{"n_layer": 13, "d_model": 256, "n_experts": 128, "experts_per_token": 4, "d_expert": 64, "d_shared_expert": 0, "activation": "swiglu", "moe_layers": [0, 1, 2, 3, 4, 5, 6, 7, 8, 9, 10, 11, 12], "router_score": "softmax", "normalize_top_k": true, "routed_scale": 2.0, "balance_loss": 0.000349, "balance_bias": true, "router_logit_norm": 2.0, "init_std_router": 0.0311, "lr_router": 0.000457, "vocab_size": 12990, "norm": "rmsnorm", "norm_eps": 1e-06, "tie_embeddings": false, "optimizer": "soap_variant", "lr": 0.00445, "beta1": 0.95, "beta2": 0.98, "batch_tokens": 32768, "seq_len": 1024, "train_tokens": 356300000, "steps": 10874, "dataset": "wikipedia_en"}
Below are experts of layer 3 (counted from 0) of a mixture-of-experts language model. Rows are named gate (a neuron's input weights, with its number), up (a neuron's input weights, with its number) and show model dimensions 0-255. Each number is 128 + 24 x the weight over its row's rms, rounded and kept within 0 to 255.
Before each expert's rows: a language model's description of what the expert responds to. This comes from a sample of Wikipedia text that the model never trained on.

# expert 50
It responds to: Media and work nouns. Nouns for creative works and media, such as film, album, song, book, show, television, screenplay, especially in actor and music articles.
gate1 [150 138 143 131  95 141 157 133 106 156 129 105 138 100 145 124 133 179 111  94 120 145  88 160 120 146 121 109 117 113 111 133 114 111 132 151 131 119 144 133 153 132 145 125 139 100 143 130 143 159 149 118 115 142 116  78 135 131 105 130 132 151 127 165  95 104 164 179 129 142 117 126 129 117 135 114 120 140  99 153 112 130  74 171 151  65 111 135 178 122 151 119 144 179 142 150 139 152 108 131 129 100 130 143 114 141 113 117 126 134 145 165 133 154  95  68 113  93  94 152  91 133 142 130 115  86 137 143 119 163 131 146 166 101 104 158 103 136 132 128  99 137 143 129  76 161 156  92 126  80  71 118 128  84 204 120 136 113 107 159 153 162 139 111  91 135  92 156 114 167 129 105 123 122  99 168 142  93 142  82 143 110 145 139 146 105 113 202 117 103 148 126 145 104 137 139 127 126  97 142  70 107 119 156 114  96 106 164 108  99 123 129 130 178 131 126 152  96  93 127 101 151 119 142 133  96 139 148 115 131 155 160 120 117 115 138 150 128 156 113 138 118 145 116 119  98 155 119 156  93 102 161 115 135 140 125]
up1 [123  92 147 134 148 131 136  93 120 138 113 168 131 116 123  95 120 107 121 158 152 154 140  99 115 128 153 119 150 117 153  86 119 140 148 150 134 126 114 130 144 108  96 197 141 110  77 147 117 117  99 130 171 127  97 157 110 141 119 113 152 147 108 157 122 103 137 102 140 175 110 115 138 124 174  96  72 124  88 141 165  97 127  98  93 116 142 124 122 117 135 118 153 155 145 113 173 126 149 116 113 129 116 129 124 113 144 129 162 150 165 159 153 137 160 103  86 126 101 100 159 140 135  75  87 125 145  93 124 124 107 167 180 105 142 146 159  87 151 168 136 106 147 114 107 144  90 118 123 119  79 148 152 137 106 151 126 135 163 144 130 108  96 161 104 100 153 153 176 146 129 148 126 124  95 130 143 111 150 128 121 167 133 120 105 116 148 119 110 147 114 134  96  68 164 134  98 118 137 147 130 120 133 134 115 102 102 127 125 152 134 107 116  90 130 162 141 111 164 169 139 120 147 137 156 161 102 103 114 138 125 134  62 137 103 122 104  83 105  98 154 129 151  75 158 115 118 152 127 129 108 156 112 187 119 138]

# expert 35
It responds to: Plural and noun endings. Word-final suffixes on nouns, mostly es, s, ers, ors, ments, plus es in headings such as Residential, Decrees.
gate0 [125 160 112 128 169  93 128 104 171  89  89 117  77 154 115 136 140  92 133 148 102 122 121 118 153 113 141 142  60 130 128 172  99 100  80 162 117 109 185 102 140 147 142 107  99  73 149 114 157 117 178 114 133 133 157 124 135 134 105 111 143 111  90 125 148 129  91 138 131 153 140 136 101 132  94 126 134 131 138 138 132  73 122 157 165 101 143 158 145 132  99 145 154 157 112 124 109 137  77 109 148 146 120 139 111 124 105 140 131 171  96 131 129 120 125  95 102 129  86 106 147 106 100 144 117 163 121 125 185 103 147 144 167 143 154 126 161 149 118 147 145 147 137 107 108 150 102 136 113 165 153 169 102 134 164 120 112 136 134 125 116  76 132 134 126 126 145 149  83 141 135 136 133 142 136 142 149 166 124 156 177 137 140 142 137 153 169 181 127 134 143 102 134 119 130  58 123 119  84 104 135 136 133 139 127 161 105 119 163 120 126 127 107 161 127 117 124 132 172 120 103 127 132  89 160 125 156 141 152 126 118 126 132 131  81 115 157 122 135 124 143  95  99 151 139 144 131  85 104 127 154 125 177 147 168  97]
up0 [165 112 177 141 112 145 165 110 113 115 121 155 175  97 145 153  88 129 124 107 118  94 137 158 156 124 145 102 123 146 106  98 146 141 121 141 146 155 106 128 122  76 164 177 158 166 112  97 168  91 148  94 106 157 142 165 129 118 119 124  94  93 149 102 113 122 135 105 139 137 154 125 143 115 173 118 150 144  95 147 146 102 155 100 126 140 168 131 113 102  97 140 165 132 109 117  89 111 149 181 130 105 138 141 109 106 119 128 151 128 160 146 118 152 114 129 117  95 139  96  95 101 141 101 106 181 112 146  99 140 152 110 110 145 145 104 137 166 126  79 104 139 102 161 130 158 148 135 120 128 118 117 168 102 118 117 174 100 105 160 138 109 128 162 109 157 128 108 152 131  88 125 136  92 128 146 122 170  97 112  96 136 136 118 146 143 142 178 134 162 164 127  96 130 141 164  87 125 111 138  94 143  82 106 127 144 156 134 126 154 153 131 113 133 170 129 109 128  99 121 135 124 183 135 178  96 105  98 117 133 115 151  88 128 130 139 121 142  98 152 113 133 110  87 117 115 151 100  96 170  80 120 115 124 139 113]

# expert 45
It responds to: Word-final endings, closing punctuation. Final pieces closing a word or phrase: plural s, closing brackets ] } ), question and exclamation marks, and the pronoun it.
gate2 [153 161 128 177 106  85 114 133  97 182 157 109 152 117  99 121  84 164 142 117 141  91 124 150 173 130 117  97 143 138 125 142 121 104 132 138  88 154 140 122 156  65 149 166 132 107  79  82  96 147 138 137 122 133 108 131 128 131 108 153 163 142 127 175 167 121 125 161 160 142  92  91 145  93  99 131 139 109 124 135 107  89 119 114 135 139 118 113 124 168 124 141 141 182 119 131 161 168 112 184 152 117 137 160 140 110 132 113 164 122 131 121 126 146  92  91 141 154 122 132 170 117 134 122 155 157 119 107  91 113  91 142 149 172 147 133 157 173 128 147 125 130 133 121 157  91  80 137 122 114 116 118 114 120 125 116 109 112 106 109 122 128 146 150 158 127 117 102 133 146 129 111 146 132 160 127 140 139 173 121 137 132 138 113 139  85  89 153 113 114 166 124 107 124 103 162 155 107 137 171 133 102  96 145 145 141 182 139 151 123 130 154 122 114 146 116  93 146 120 143 130 120  87 132 159 129  86  97  89 136 141 140 144 127 153 148 104 122 118 198 163 132 143 158 158 133  75 109 160 164 111 124 146 113 113 137]
up2 [159 118 167 117  90 166 163 119 126 139 129 102 110 134 137  96 140 133  87 127 106 114 112 129 126 152 148 100 132 160 136 144  63 135 117 162  70 140 106 102 108 123  73 139 120 149  91 110  94 126 103 122 128  86 121 160 148  96 152 153 122 116 133 165 131  85 131 136 144 105  91 112 138  85  72 141 144 122 168 145 120 135 149 111 135 172 117  91 161 134 148 157 156 109 181 161 122 142  83 102 139 173 128 125 130  89  70  95 138 136 139 104 153 132 105 129 135 138 141 151 113 112  96 151  85 107 155 158 187 120 108 161 139 126 146 110 158 112 118 164 146 116 125 154 113 105 115 115 138  98 130 138 162 114  99 100 163 130 119 198 168 107 144 126 108 142 160 116 132 126 138 103 118 160 131 151 104 168 129 109 148 122 121 157 134 140 140 138 128 119 120 104 113 159 117 127 137  76 131 154 123 106  75 163 119 124 133 150  88  95 148 115 111 130  88 121 117 150 130 127 157 117 101 105 110 126  86 142 114 137 122 128 123 109 117 161  93 139 137 150 169 100 169 119 136 117 140 134  98 121  98 122 153 125 151 144]

# expert 16
It responds to: Politics and sports institutions. Election, party, league and competition nouns in political and sports articles and result tables, such as election, Party, League, President, Cup, champion.
gate0 [127 120 175 156 179 135 110 138 155 137 137 135 108 111 134 119 174 169 123 132  88  87 140 151 182 125 204 155 124 148 170 154 148  81 166 135 154 145 104 143 175 103 131 127 123 135 140 114 122 178 153 117 120 127 126 129 114 127 165 143  98 136 104 108 100 134 135 131 138 124 169 132 131 147 145 132 146  86 106 130  93  98 130 175 159 130 113 117 123 122 116 128 136 115 140 146 132 147 154 149 126 140 119 106 151 123 110 126 157 114 115 168 100 144 102 141 130 121 109 187 124 133 158 125 124  95 133 141 112  87 129 134 148 116 111 128 171 169 107 140 111 108 114 100  98 143 173 123 117 118 178 140 132 117 129 111 148 112 135 122 166 146 122  95 122  94 150 147 148 161 114 157 129 120 151 130  98 142 157 112 132 126 155  79 154 160 103 103  65 105 102 127 122 153  90 143 126 144  85 162 163 111 182 130 133 124 125 139 132 158 118 149  95 126 126 122 103 126 152 104 134 114 132 152 145 106 121 157 119 138  70 124 108 104 104 151 122  78 137 123 165 132 103 203 107 168 109 119 124 135 105 135  95 131 123  78]
up0 [110 164 123 115 127 137  68 161 126 139 154 129 120 148 140 113  63 142 137 132 104  90 117  96 169 141 176 113 142 106  94 175 108 120  98 128  90  95 173 111 114 125 112 139  97 144 101 161 151  95 143 140 140 156 129 129 157 144 113 164 116 114 134 160 139 135 121 125 100  79 129 121 140 114 184 116 139 106 108 109  88 104 133 126 146 157 122 135 147 145 107 118 136  98 143  99 123  89 129 123  95 162 150 140  88 119 138 153  94 150 125 161  94 175 141 102 108 136 135 114 101 119 121 123 145 112 113 125 126 111  97 150 132 125 156 151 123 177 139 105 164 148 125 106 127 143 108 142  91 100 151 124 137 127 139  87 128 154 149 149 157 113 150 103 171 146 143 144 161 166  93 142 100 121 116 105 118 113 150 144 124 122 140  95 123 138 140 175 109 113 142 152 132 129 106 126 162 177 125 168  84 139 139 187 135 114 106 157 144  82 160 157 145 186 105 121 114 162 134 127 135 120 120 141  98 138 110 145 130 138  98 107 145 100 110  96 101 127 181 106 110 156 112 115 111 138 145 146 144  98 111  93 171  77  95 132]